From a checkpoint of a small mixture-of-experts model trained on Wikipedia: 80 experts in each of 7 layers.
Below are experts of layer 5 (counted from 0) of a mixture-of-experts language model. Rows are named router (the router's row for the expert), down (a neuron's output weights, with its number) and show model dimensions 128-191. Each number is 128 + 24 x the weight over its row's rms, rounded and kept within 0 to 255. Numbers have three digits each.
After each expert's rows: a language model's description of what the expert responds to. This comes from a sample of Wikipedia text that the model never trained on.

# expert 7
router:138143135138121130119095099162129073118142104141110118145160155112144093174117111117076124120133106149163122121105161121114077111150130145110160119156122112094082110112131119103103086127134138
down0:109136158125105092160157121128101113102158159176116163135149157159128148112097124090104135103152136134059100134119092127048137118101130118130119126135150137145105104072119126135162131148075145
down1:094117103135109136125140105151098104094120166126106189117123134093131153163112112121131117134105145121092132146110127109110128161173111135121130123101131130108152137142151104124144079128116148
down2:103129104129145105096154129113157163134174131158159121089128156119145120127103097130131134144149153165105148118049138132142111113100132179109118101085072137131120119160075090124111120122131099
down3:112114113133119106112115119130126098103126140113122121095152145165122143127115147166143141153096127074118132135115101124145153149094110143143135136089128137073109173148081129146128089112104112
down4:086116123113123084120118089154140143113189149116112109113087143144144085155109134140133121128089137148160147135170200155147147115123105165147098146142167080167149114132135125154098110131098138
down5:170156158137111076144131144138141129170100120123114133141135121137149138132104095123136166135139124121125120152151098168098103131126115138128150195108129145146141100111167150100103102173149099
down6:108192151171094095145138112116128092134117185129148149123112149106129067141131084112132133090117153139183126141097105122124099131125100178123141144094103133123143125139083097154124124136171108
down7:143118112130109126131128143126136152098123141167145102097128102154137114124099129141092106148121153118115129176136110135157130153110132080088146127110122163164111141136140137115164130128121120
down8:177171096071136143114106132142110151150087125110152147122133117140130105182104163142161179141127116129140139134130128139130143165150144153135133158089107113109142084105143092147101151101105111
down9:168121184147113105111097113136147085161111124121144129154116168094109149095141109155138083132151169149121126139105095141098101148150138127129150151123124127101142121085141126179128165111150122
down10:123104140198130158112109133122123124141091111085073151101114114148128101139139104109114124147096099174118127126145177074160123119122117111156107103122111147100130117123133113133139132128134131
Infobox field labels. Field labels and heading words at line starts in lists and tables, such as Height:, Party:, By club, Standings after, and table pipes.

# expert 39
router:175146143123168127093110144119135112087124150135098123096114085103107130160103119167145092124111098156138140108138135124131118136068151113148111111124122123119115126145149115126095116096151086
down1:140123132085151134064129115124092096090141154182122148086147116105093150128083100089134170135130108091115150110131117116109140125132106142182126161113124159161121151084165121165090092108152118
down2:145118119138103109138141138105135117125054159127136130139126142131141134153116141131100107138106120155145074116133154129130150150125145121131109129123156151149098140123132112131139109135126149
down3:141143138129114104088103138087138115136116147087115121108151108105134131113104122139109127132133130108124109111152095086122134151107114127180172140138131155136110144096114103156157116159130135
down4:110102152094104120131119137109122096117150107113132149160144105156171187121129126157132132105098140164104146152148113170089096161135089129101093135128105155155153082135149136092145092105119096
down5:126135134145130135117134120117098135140085137115119160176139107134127172124116108114101116138146158113173131119088089154125133140141185097116151127172151113142116156115093158151135099156100163
down6:098141134126123116133097092145153165149185139136137148108115149160124124153083154124138067143148135153155106120135145152188148163084086155110169130089110123138148172111124119158135107123113061
down7:102152128128128176136156160145127182123108102125109146139148100089125164150127124121115098154130166169155096140115132109133100138092110126153151142097144125115129157124112098150120118124128110
down8:185106153131112142113121181105130119114096153081125125116095108147067111135080117177172102106105167158117151160166159119170142110093133128161076144107150128112138136096113137141134124148085130
down9:123151138094092154126157144115140125125143129133147093122076131126164113166112137116106137140142098121117122115110109123148128115082110183144134140109132171133129143150074097166129113125104048
down10:094128131145121146117124128094165141140131130137161122165071137111130110089127094143115131155128123164162117139116139080139141149127144151158155173117208091128146168097158154145129152128163124
down11:147139149101087155163142111125073104094150110160135139119142145120156159119076151140124088096164125160158137111101100059180150138125142141156126140151106141109131135133113107136114123142135077
Subordinating connectives. Clause-introducing words such as that, which, when, because, although, how, often after reporting verbs or prepositions.

# expert 3
router:157107136129123138148102118133103140151135153112149142118153091098133073109131148129122140189130089151167148130123162114120118103121156164131127135154106127125136115143151101108113157124164153
down0:172128134145099141121147122107121130143141142101100082120145188109108177110136136158080132151151118123177129130102155102162091103144125171103137083148174119115133093107168106109134103142099117
down1:126140113140136109141141126107126149152173109120107174058136102165140135100104115139137131173129099188124161118104108103165125100170103135135097152135114164106137095133118087130158097138149138
down2:098184122113126130178124149125117139106153096067123179152140128095094123140107112110119119122100097156133122126133154142140112129114148156112196104141124156091073097119074116126151152106134131
down3:163138161119090138094140103120141090112136113151137104144137127125124135144159139120135122134162169110124141133138119162124110143139125175112093165059152151148161127107135178113095140118145133
down4:114111150163135150142154133125135128141112148093115141152167138155146181087088109161086096170098110123108174127085099123104121131129111112110156128139102108143153134140133175110065128123113150
down5:127144133159142125181169141118105138149160154128127108107155108136139152142168108165107131158083125131130144117099100150129133147138104131123129135143076151100120106126102123087091143136092137
down6:125133093050151105173113095150114132140114143129096116124164145096093078110144117124105138109140138165118110137115118132107114149144107130095166118129128130109100161092149123129092120103083096
down7:119146125152108145109140117137117118125147117139156090134134136107107122158144120100156129165168064150125148145146099165118105165185102116091116111137123116106128078131090140145147161131127118
down8:079160095106133138135157145164118116101083097116111114147110070176122106104132087110125140131119148095152127179152155103138150137080124106115146142115130147150106150098128068118150087162145083
down9:145120123160114159159133130146143156144127141131108096135126083158124148132092112114106096108173160127138106120137166109116097156132113143143139103112140157141133134115146143110173126148146157
down10:121158117103106106136120140155099150159156104138126118116133112097104108164184142113076113129136101123136082136125123153151113125113145156141169156098140169142105098080142169104153104138128105
Name and place fragments. Pieces of personal surnames, place names and CJK characters in lists and tables, plus coordinates and age brackets, e.g. Scott, Bh-asi, °N, (aged.

# expert 58
router:125124093132167112133133114145110119119129146132144097126160115095127123132115103144138150103092147122148141161092087108102118154088120159098150139126139087044155111125135117150112134136169125
down0:134128160111160141093103178107120112162131096090127128132115116158074145115093126116133143153132121087119119145119138169123194117164128122144131129112113123137168156172090121153109137169074152
down1:149105153127138154129127130140069126126147152141107134123203112124187178130129153117157095066106110133077164158094161121118157151117115152151128133159064160140143121157139091093137097126183146
down2:075115113132146108109143087114113136110194113108135113110152140152175141118140105146128122072087077131181137125071136157154133159083143093112151124137171128137116117104120111133141120156128115
down3:158123113171103115093098120119128141129150143128131150103159122181087155138083119141100083149182103138070134114131137165143133098145119181123122091152077117205081132115141118115134116148152070
down4:144113154125111146135128147130126112112109146122131120103134099125132093102097167137160125146086159103083126119182118156166110123106141104162140100091112131147154152129140116127117130174101128
down5:162121116163097091139123128068101106145147097120125106132133127149147095121114132167155173110131144106112098177118152157143105137106117143133112116093111154094127130098160115122095109113114079
down6:129106117179157141152167124174145135125108134158135132125136114119117139109110134082093136155163098110120134127098090108100167161091147108091168131129151117111145143102097147107173138111150163
down7:179123105132119172150145104169110098161116133141174094132103140086148149113131136094135145110113113147092114117147107111131111126148162132137104149137109119149150132133145137173130126107105129
down8:074142106098143126170121132161163141123124135113134150134145109109153112159151134102153148099080110172111154107116088134151154153162144140124087143125133140114187134188108179118127166162176162
down9:108097110116171120113121144107152120095157133171178189109153186124104098138149115141128136151111151140122172125142119136103117134113153120103132098131112102099133098118138138115092145131155140
down10:165110135137136093156107127156084127135121139133124094121122105118137124147113135173135144151124149132157118110153136062100142187136105143139123116164145127069151135129118105140127140112131097
Determiners and noun modifiers. Articles, possessives and adjectives opening noun phrases, such as the, a, his, former, new, original, modified.

# expert 8
router:155152155123132138134118151132093116100155156089124131125134169141130113107117105139131125124136174180149120117164112149104118089120171137094107140159111145129102153155154089117129126107129114
down0:122107144199077120165112144109124129070145144130091134123098157152174136138139095114135121119099146125126140112134136118139092107089133134098150078137141083081158148147122131120114075091121124
down1:130134082091151131153120149138121135151132084133129127128176119173153121140144169086111138163170110121129125136086123151107113110132119106076156137150106120146101131156151160139107110075131127
down2:091137121160130182126109146120165106130131087158163104139102135088117104188145146154149115099145125143124135137115119094135157173141158101078163096124129149120097130123092179144162102107145161
down3:130104140142117154129103129155148197123129055115129132137080143131122107177131148096127110133133152121117132128134126144174135104101081150116152109109101095160099176139134122106167077115132101
down4:129150152107149113147154147122129118098134073133177124073113099089094120135153167125106115139155091115116098134092127141133138096120115142165102142115114122132126079144124156128124130069163154
down5:134125109121113125164112150123132130117119175126121152113123073152135080112126158121129203131109114153089141151124096098144112103126146149110077127119107112104122131125141126115164102093159138
down6:192120101129131113160091098122107105127095116117117118114146139120153128090079135136126149092082078144128174111160133091139132134105127143127141119104109091137143119143124117117132111132110151
down7:149109131134155142154137145171102102125153155114133143116172146163134098170131089129085129118152114099096128149179121158135117113086137118118141142153099157103119170139130146128138142130123155
down8:140171124148129118145134088071148163122125135104176155106095144121158103100185188125126126136131126142128145112122154146138128152193111164128139132153119133091116124096171107172124106165133149
down9:142174131177149126102117071096125166160138159111088118103117128171078132125115149118145135112101095130146130159089109163178150088126096120110118121165170119140139111098142141136157116123100114
down10:108147136140129207155093114138123151133140139121091128102135121125108117086083149101110125088164131140165129124150143154128114117120111142119132124138135090127151123131090146104180123118141135
Line ends, war, ail. Line breaks and table separator rows, plus the piece ail (Sailor, Sailplan), War in World War II, and the word law.

# expert 29
router:150109103124126160123105122124154138137148140150103070114111115064144113140132106139131181089069112122148137124126122105111095081146121097134108116123148121078169132134153086075118120109164135
down0:082104105121110108113142137097140149136086131160102099117142126108077142138129136126164128119077146129153133167129163118131148134144122134171191130126104158157150128109138176105146121086136152
down1:143127132116060141137069127120152130141129103166097119149163127130138135175153140093117120171119145178185079097098092139147151105163130114083143150102127136160107168135096134143117131113112092
down2:135110143085123108173102119113088097104142101076146145129097145169080161129153145141122136160123130123145130145129158123109139123136157144168131151131143120152124084077161116155143134097116147
down3:150106126107098158120135158141123133146174109122102081149123165123119136146081179156120105128132136155105126164120140121133137131141137115141143171092147134134093144142123133154123123156136121
down4:180118151146145145121116128099124115088142101160108132144090111111101108116112133086144159162169128129132176131138177155166112145127114146155099131120073106133093104091165121082131126115165102
down5:120129121134109144127170110127111111112125153107103133167119126144093111121108140135113113143093126159144123124138152142158112110155109123140147145172129164096121154125123138190137137107125133
down6:121127096142130110155162124074150107091075130126096103125137167119069155149087082154133044149118146168142113144155150131138123127132131146146118111177163120107127080141108122158140157141107188
down7:147149137124108144131146133132130098171151142147146106123166132081111130126092132164153167140136120148156128116117114140120141135153133124126108156149172104092112141138077127116147115137150100
down8:138100090077138146143146126185117167141142107111128121137108135128153114131131146119109144115152110171127121086130123144130104113098080144108112181100129112103124131154127127128116137106072143
down9:158153109110147121154125122156127149133136093130146138100134102105150146130144087146169155141171159183183148136124148129063089133126109151086167182136106103170085144137120118119151144123151120
down10:133159097171110115092130117106136140113100124093130149139129145088147115086124119149128152150147126194163128152133121105140113143129122106134110092124120121093105149154119111131104149125141114
Sentence starts in narratives. First token of a sentence or table row in sports and plot narratives, such as The after a period, or a leading pipe.

# expert 28
router:154167149129122137154100119149118142155136150150077131121123141113107097129081119130129094151136110156123152095117058077101162094096121124157118086158138100107128097116143125106103155112172094
down0:129131091107083118120127130093099129147142103113121125109128167131155086127109171098158139080100170120120131127122136156146133098135159125090155137127133119155081095134065137115149084109124190
down1:133110141146111118113165122156078147123154118152092079152145110112121093130121138139141145121132122136152104112112145104080138145173104117092109144125126121120126138130079130137135104127146113
down2:096143122110126141162159154130115101127119145180112141116122115150146150126091145138118089130152135148118161142123126137119113132136114084132154113133149128148146150140111121197094107170128136
down3:145146120169145177133109148115147159149159094156143166122128151132102134137088123141145146130108121112144159135146103102124138107185167121145119128116149099136170117140145122095130124147123152
down4:095146105125117120093121114094182144152151101138147146130115127159160128089118104120144107148148157154135115134141083124158154145104133158117186150123114141107113161172130103171152166135113105
down5:142098100106125118112092123131112135126160093168093141165143117186154107136144162144098145132124137102101117135126119141119161090123162156110097099106089127097126146092132100128143163099117094
down6:103178097113132154096142137142095141110170146121108112094096133144087096146113122102127194088113118155105132154123136117084106125129126135130121121124105107123090171119088141119158114155154101
down7:129122125095133112166120121133138139139120049144125157151103137129122115115150124116112107123121099158154094121116138098182139156101137093092124130160116158145127126127138142114148110086082140
down8:132150112142072092169111074142117088138124146123107106104135137120151106127166141080098158121120160104139118098125128127159141152166177114137138133155147148120122122126113130099163130147132126
down9:154156105107085119093140103126111092120173113135128154095093120132145123129146141115144096123154139129123130137098086124109111166094101104120130112148161157121155138105120157108147100121134150
down10:134147134146141083113132127151111126100102102148111106116070156133151083110100115073143107127128097107128114170114137137129136085150107141174159129118124176141099089127143134175108102158141086
Line ends, article boilerplate. Line breaks, closing parentheses and pronunciation slashes after lead names, section headers such as ==Career==, Website:, and coordinate marks like ″W.

# expert 49
router:164124128167149140105102126144142146122144165148130102108159119076126085121160094152147167092151127137202119156138095104133131113171161142121158155144128120120117112112116107071122098125119091
down0:140156140145145159169131084165163078152106102135095100105127171142132167099144116152120144121115130119142117121115165133113097108141134076108122158130104092114131105131094126145115130133138089
down1:129098124128122141122137145116155128159180101147144121130150162164105127133137169152152158114166123109115094126113154144131141149089135154125114112118100145095116143129159114136155085115083062
down2:141160135080133117116121153178125125114077127099103137121149147144078130143130121095144121112136104144153102128150157163118121104169130105112129116114143112125147152138128145107110129152124117
down3:123153107085143125146102126140160111155115116139090124091109141117186117144145181172133105136121106145143109101137159142142137153144125147133134127070148131134138131110125174146075174118059134
down4:106141126131138175121148096145112161128146157147132142157109117096111103155097103115127155069118135153150134102179125091144113158105081142129138148110135109141121128150142130101112086137109159
down5:135101130098114165127109134120150089152146104138149189120131139165114149075123162117133124115139106089126138135120136157093113128103127166123103132117073127165121125151147116132101188142124133
down6:123148140098130126150123101152182150171067100134116147121112132124140160121093100158118147136119104132127101134137125166117143138097096125082127121115126134149126133094099137146091119128123150
down7:120105127115145121107127140132142108146156123124144107120121151133128118126124132124113140117146147141157116100103118138092197091110099097154115114120129147093163111128110117154126154096116089
down8:128140128113154106153101128135167115129175121131120132133186152098145069108111134122133081148118151128119140134138096101144144109125118123118117106108156134104111117104147130142097096117115138
down9:178134109144114145159097143172054168104074161147151101106163157116156112103129150143122107117095115129070087107112112098116108148170154108134105117100125151148101122140113173129143108133151152
down10:074087125139125182136128139136144130133140091098115102132090158139175183126107097107108120141118099134143155116121101087151149100126165150161160153118124128079122115096121094178107177136176086
Score tables, head nouns. Pipes and scores in sports results tables, noun phrase heads after a or three (challenges, touchdown, being), and list-introducing colons.

# expert 40
router:135118095121097103129108105143087103117144118110072123103163151088162124085073141138123134088111101131153163156116099110122129131123110167094103148079098130071117143136153108148149151101143128
down0:152111134133139117127153138145128140168094109109128119098092107085131109133096115114131117147164153121154150121132072130133133101107116113118073077156142167121120154142147164113117154112196146
down1:127105150076140150109118105142107148125188123152128121119177132144116147138136115141127121180126116147112122119118135164124119117110138128128112151173101084124086099121140067108114153142118121
down2:184120130155125100127137149095147115161124151104143137122132161154131137121167134109135120130108088095065131152170172116103135114126117139170140111099157152122093103135116103133115126153144178
down3:118099150155100132147136125111068135095099104157106099098115101135157125102137155105110066090146090139137123098096151123146135150139133169144060096168110100125123097138103135174117142120166139
down4:128144127138112115105142114087098099106139075074105140109095109142157140140132157154085087097110117156107106117137142147159133109116096130125091166175111127157132137126135140102119104131134127
down5:124064112171116100128136146109093070102136172101155169129145151150138118125114107131120136141157140124103118123142107168143087120106124140123126104135144131110158139110164175121113148154122110
down6:158134136148144062118154147111143118102155149101146156120159098168113129103125130146135095107124161116144125124149094108149117114129143132119118138165149119085142099192171114085155158165179114
down7:112119114145094117108147075138138126108123142111097087103138114147125141151158136112130149181143130115154114125118119104135153132114129151145111129102070119129076132123098141119128141176103182
down8:139123107152160146116113074155172140110119144088146150153100123128142127159147139170163144174133146144065142100172133143132109154113118091147113122144122082155142149111114131155123172125124141
down9:140130094130133173084149117098095152110178115151094131123126136129092124125107148171092142088124125125133144131161094137110068171106145130108125135152095096128138141124122148138196092169119125
down10:128110116122138107108149128129129178136105131127156105135179100126114098103137177113138121103115129113122163118117102126124155109133150146119119135078134134101116166133149106170114135164130154
Mid-sentence verbs, adjectives. Prepositions and content words inside running prose, such as in, the, low, high, tells, avoid, h-ood, o'-cl-ock, and Succeeded in succession boxes.

# expert 23
router:143122109165126135118093081168121145125151159103160103151145117139152123126082138104103157097132165095171101120131118149139168125123119132117107155124119114131118110141160060142100133149154101
down0:127132123126110106142127131147119124149136203138108113153116145148119093180138155151150105132141119115153159139148098098123118128141083127140129156099142151078162134133178112149142103167108160
down1:109169168121120131121102133119159133110178129159136110106094127121107126127149126110099111111169123146130084148108103173116119081142144168130153136137096116134097129141099142132098139146115121
down2:109077157127118142130144107107126124151169085126105096143086113106161169144095145107129146115136164119107168117148106118159129095129120097143149136138073121123100141143093111127146089112133134
down3:131157148138104107126144152150132127151121150148161116128151127127104149155120131134142141088158137104103122127113105114100139098166169101129098147115102155125115086120120131119157122106184135
down4:115128131170085164135107145132109138102147142167121154194137144115100131098098113142103154166156145118131121116110173164142100108142066116097155132154129111113159123120126113124081131136110101
down5:101149094133111132132126141145072165112149109178161115113131118130115094125164139140115123145149084141121131132120123161144108143125114135143151108168128067140107132111168149121156101120150089
down6:123104115088132096084118155123138125102147130151134161198097107105132113136130102098131133147166112110172132138142145172163123109105100134141121146133111147128155126112070101110117176133138113
down7:156131126112158128129142113112122132160143144158102116096140138138113111133102132104153141107127150140147147091127178147113132183204123107120111125079105111139084104156123157146111135089139127
down8:123096141092129134135143136104070178113113132155087148119099153155106142107119130107087171142142159156135124111109067115120087082127171153147145137114159131127118089139124133134112145146170123
down9:135132126101133148155145155137104172155128134121144087162112142124143126161129155154127137114138138101139093101133160126079108082151159147125102132130142136083142141108089111182121148121114142
down10:103142130100101157106113113120136140133101140109168094166091112085103134132160103123141131123152112154122088126105146187115143115133125127113179114182139113122137121085148121130149157140126129
Foreign name fragments. Middle syllables of non-English place and personal names, such as Szcz-ec-in, Tim-i-șoara, Lum-ec-a, often in lists or tables.

# expert 31
router:141111132153137135124103124130119148179135179128148099146152066121068088118103101158127145146132145138170167132084147131135118123190131126122159098129116105121135107174151126121134141108149148
down0:130121128107136151116155145108146089104134137136111139132155133150125171106155120169091136116149143160117136107121120145128144114138121149099155069113108139131127136114175124086172115134138113
down1:107151150135115097169138119131125119112095126101182114120159109119108128168142106170126117093163106137112151093142108091148173128174135162119132112154157119124119129085090133147136123134180121
down2:182147193108128091109130087132156113125154143117135128148124111087154142099149132184134153119107138132114108130123157143111119101178079152111091181135143118156159128150137105101139156129156139
down3:154108155097110103107135131130076135147104145123157118129165154120164142130134171140160130072143129060072159125154157131096114114099163145092095114107116136168179117141192108139140102142122134
down4:116133161143081121116137106153190157131172121163126122149095106138116155156138144172176138176155146120138091148111096130124125120123174085103147116097102142125145161143139097127139122118092159
down5:114120107138139127107114150109160124145187132168100079144144118140141096159137156104158121171142094123153127127090056118138138127169101126147154136111162114135110169152124096110132129111128141
down6:120132116122143110139149104111120120100140122094123106136125144130122116118113141068099128163128119106091131097118147147114120129139133093144121134158117093176123148142134094134135150134115114
down7:122123122093105136152097122103166123131133120131161134132104157158144179155105120088107092142115158111206130134116134137127136151156103165145125097117107153100123086146133137115138110106132139
down8:128152126114210177133130121115089103093063132160162182118105168105112118130133107086115142151091147161121146171150117092156119130132119117086148108115131124122133120159106129117126142121115177
down9:123108130111097132120108146131083163115124109109127080104130086090109110072101129116126131112119101142090147145147147111192117135143117116157120132166130149127097088149107148099157100135152102
down10:057120093133100125140123114090124129101125129095139136111153141116092130127106126170130122155132129099158144131103097151131136144135121147114113143160130135129108149119137126115141113152093116
Non-English word pieces. Inner pieces of Italian, Spanish, Finnish and other foreign words in titles and names, like n-ella, apparten-ent-i, Trigon-omet-rical, Val-ores.

# expert 1
router:136122137126141129134135130159098107112146130164121139106088108125159101118114136171129115137123099130182144133128128083062137103138138121141143133144116127153156108137177118148124125101141139
down0:150148129120152145143204138115073135127134082142113108135170164087121120125168128111091133140149123102115155159106145133122182134155120083139150132160100137112111094155151124118090127122153122
down1:096166130115131089175131146116037149119128104122124089148129149176133123123185099089145109140161113135131107138124110123135130078131142122120153104140138138105082095120129111170122105116113111
down2:116114142132139105105107129151172120150099118082154162147114112132102152126111127134144125149125132110180144111119120131151125105112110098123143110148125152123111115125105096120158150144166097
down3:117172103167146128122104120117132123127132169097144106116130108116141135170095098135111101121116156115094132102127157131100114061161139137124146163138092149134113143165153169164121141090188124
down4:134100089139107105122169177146141134148150155157171178148136121094138105130171121125104114110126140131129144146129130093108145121105124077134105077120115095121154107081158143139138167099095181
down5:106150155089118151162116124097180125162192153129150106102130127103143128134091162154151101176157105149148142127128124105157148109161094155121132141087142154108084158164096092120133164133126105
down6:107126115092216116093117140133135121115124144133141159120136096087145112119116126138139128172136130104080100143136126162127154109095120139138130151136137125143139126094114113143130120133114154
down7:115173129160134106125126145121111138102137129091149118104155110105076113162154138112094171106150144142152142126088084151143096143129186092130116167100104200111127082115158135112136144114153101
down8:145145152129103105078183129106082136129107140146133105118158141130122118099129127157112118130118113123123162143151118104158100157160153151106104148129162149134154094139115149122141144148129140
down9:169141117115150114117114131134102131125133112143148157160155144134130104179115094115112108124089164122070088136129130155143090098144121133141111154135122129123121131151129132138102098144156154
down10:140118133122166143114124150163174116107092157108106118090139131113113177136106120156118127147089136169101152137094114123122121171137117137111169143102116114168159125149151185140111185135153146
Prepositions and word middles. Prepositions like in, of, on, off after a noun or verb, plus inner word pieces in biology or science terms (prostag-land-ins, low-land, subt-ropical).

# expert 43
router:184098134145133161112123158171122101151097130110098115129162112137092085090146134123126120131119114156145157117113100119137127152160142104114152143109114120107143141127138128154127146092157152
down0:082099108126066137115113163153098097156125167167134133157226150138112152122159173148108079119141108147080163124141151129143137128120108079136150097151095146103137124135110109154174137087134117
down1:128164165160110188143120155111102156150152121111122129104148114127093154109102105078103127161128139112135125100148110091168113108137166119177128101121103097105117104186108103069124121131131098
down2:141160092130116113148164108145109138105152141155135146100142094127121153195139128139154160099086125107133143155119113131103140159147156090121117114111143104142135074093115179113151169105163099
down3:142111148096127124161079103137102121118159154118114143162144118132184145141114142095096133147115119116096129139112112095097090113102121097143151166110127140149133129118110153125131117096104124
down4:099102092145132129153134131091079119176147154108105109119136103134134098101116162126084173108162132167147105137087165148131178088142138149120130149129158132134163104112125133091122149101154112
down5:161089108103125139134132137167138132151106108073115145098113171169078153167128105079111153138116135126175115099159143117133099143101113139122114122128131163140148134143110130133137159160118149
down6:129139153113114118088102151115117093130114109110142104156156103132109095136187159082134161145154160122139096174135117139178087140127117116124119079145121174118124135153129171119118113091148117
down7:146167096115111140114104120109130121121141128184112160136103138148162085135098138145137121137152098159122153119123121166141187126112128103128152073106119126136114141128165135175104104161135093
down8:119124110200104142146150180107157163129139147168145147140151167073160152106164132122120134179141130090131134119118156098153151121153124109105189117146103140144088095128076131145131129148137140
down9:114127166098125139130163133119139151130106139153120094164100159139102169117119129145156147124121103093111143152134103122133077091150103150104137094079107128157126134157086109129113086096128152
down10:116077163116141140140122091112101121156113126099145134144121136106114149128163122150109127116129129132118128103124110152195095164151161119150125098144118113135114144172153146109140111108107131
Nouns after possessives. Common nouns after his, the or 's in biographies and sports, such as contract, work, home, club, title, territory.

# expert 25
router:156131151136158145140105118147067138127157146116130131092164130153167130140081149141065133108098093133099132156125093140103120086120141120122126153140114073108139065123149057097105151121134135
down0:113146160139119121110111107135132142090099168118117159089151142113079091119125137135149132124124082103124122176117110181114105113119139129120153130132123141136144120095156138144131119147087158
down1:125129135131099175127143164156128136144132181109138126131136093129156099125094131141115144116116143135156144121093130122144147149121123118087078090141161153167119124107087110141107118137173097
down2:084114125203135130158175103130130110134107111207139150104171154120112180096127096143145104136103127106094126095145136114186128130124151136152117126123109111159139146111102146145118168116133135
down3:115109152142117131118154176091127104121139144109140139104126140120092130107160086167098096111128117139118151141153170138128130108125109139125075122107166152195169145125185117103155109111134139
down4:130098120145088123165138162148144115142136112120125153105153145149129154137075111133161152133157111123112161086150113099125141110151121125167107143147144183142137125137164084129144181138087131
down5:132139133139124130168151110154170160152108144132078128122133141132143153135131077146126144127126136131139068140141146098137128146073157125077154100107112122130111118148141169153130148142104178
down6:140125150173148091149095134097093127160111119127152120183146145105124149108169116099163122148111135120159124152143110124122135107110112123129115124103102126134154115092154104114086136152122109
down7:130158150135113170105153158144157118135145135141161140113123134123092115127136120138159122125171134185136115145104105115091109110125154164106140111120172127090136146184150146138124138090132133
down8:120084140180140111116115103134083144124101167118139123163116098131099120145125129160113154144179098103109160104125169178146138144140124139105155137131128103144115093133110094123108104142127132
down9:102138169116128109120092141113128110160179113110095154142113145171108142096090122083142137184158121169126138114114107162100124142139104144129106118141081129155107103125105120114150150161121145
down10:138111118168163184131118121121124101118147146157148117163089091102111142085155090102113117103126138116118139158097108146125141132112131138182105130117143169155155162142134144101123152097133125
Line and sentence ends. Line breaks and sentence-final periods after table rows, headings and sentences, such as season., 2016., and breaks after == Personnel ==.

# expert 27
router:102066137116140142109083132126084112164137160104141126119170118092102117125137149137076141093119132135144085157104139127101133092184113137118112142139146088109163112147172122070113159100118112
down1:144120110112141115137128125165125092132146162105097125136127163105128155108092117133118150082156130123099113119136128127162130093187107077153131079165078081120098158138140117127126101095100167
down2:155104144117122080095133139137156114172103128131148142106107152110156134128126144153158161157139081100132152132119122106113108146075128204126126156128100147117146095127134141121134162138148125
down3:082138128093115159126112161163136154134140108131136140132146144148166135127159159103112164143135144065181145131109137127090163150143156106110137157116157141129121089135133171106154100166157091
down4:107133122176159135148135122075147132117129125128158110149085147137095129126183132127136127145117124134119114151107164133124137174134121150106138137115189155154103153162111128131124139133130137
down5:136141143143167178149153143121155152194157128083145123086114160105122125111103146152138107111111133142081130118119107108189117130121115134105096132162143085113133123148177120131118131131136172
down6:109129116157129124146133150180162142140092098101118175172091116086174143148122106105120158151130102089136149119145145140118184141147135149145158112158117167149120158141133183154155121125134131
down7:152092157115130131111103133107133127113128161159111127113089103107145160121121102144133171090129173093114113091106108094099107101126143172163154090156136165127127112095172129112139136096123108
down8:135146188166104109135136185090155133140141104175124158121094106122110100176138109121146169128172156141140102133118105112157123162114135132120125153134123117109117129129124145141129149173170133
down9:110139099144145161143089122109116119105117099136123150134098141146106114139119125111162130165125112130152188125123102152098126160127125122126111127150156126087110141128174080148149141050093172
down10:128126122121137119113145113151087107081126123133116125117146172139174125078093137132094116105114156126098154099141091143138103103160115128135092169143085143160119119099141104149124123094142102
down11:108125185128126166126100138115148133128155167100131160178146124130118163085154118125075158153133107110142089153086111151139130129107154130128142107137125156105108156170122144112091069120131149
Title and category words. Capitalized words inside proper names, chart, team and tournament titles in tables, e.g. Club, Candidate, Winner, Italian, Vict-or.

# expert 33
router:161115166083136114129119117123132106142135128136148112130179111104139099097124133131120132132124164145146140136126113148188111118155156149107123103126106141105134136123163133104132116113116137
down1:078086091147110097143123153101103142129122114111102165151114149079160118126123156157147139149130124156121150117130160111146145143156121103141146095143137133129112092130124082136142101169108158
down2:132064132104130142133132135149148144131161110118119146132143176154137147149124129102147129179122113136123153112060084160133146136163139058131146137110095150168068125142111112147130112113104125
down3:161091115113120112126106110106181171156094160179128125135163157148101120124141106095150151136150162130150107142164115107133109140120092141104159172141078134129147120147122117171152122070082126
down4:147104152078168120147111165150135125139083105095124137146089180136105110121096142134133088145078089111104125149133138117130124111153130111135109127101128145146148150137170123115124112153129154
down5:140114128113117119115162127106089134110168075126132173110137157087116069163129133131118159159121133124142094103095174105103137134170131139103135124074123124123132142090096139131177114134077146
down6:104147159103118081109093138096148148133144158078155153114121144161098111120147138135116139135159094141142150134132160157099109127120125094133120140084116115137127106094107116111133183123119147
down7:148180125104135150083109124129124132156076113082088165118102108137122137095099132099132092165117068069134092177152123100130104118105142112125152144136143137134083132135108147155120136150154116
down8:140126114125123143111102150135132152070173142133120141149138127117084119113165112108143134176142121137102116125128147107135130124109163107154140131110147179131142140085137090141136126093127045
down9:107178124150133114107129157149170114150124101136118101150143108134094095115121135147076078116167151103131101115132106178130133108153080141152165084138105140106074118125116077126117145120136148
down10:154119123117152163098125113156107114094128153140142118116124104142121121126164133138091154138145121150171117127065127132101113156117137092142154089139138121125135154137101114112164127108183142
down11:140093089138097126081111132153177137122123105074106139102107159162093183141153130112133059135175157128152137142144119119058120158137117151153133102095130158099179141152110125127147149140143127
Line starts in infoboxes. Newlines and list dashes that begin infobox or table lines, e.g. the dash before Capacity:, Record:, Distance:.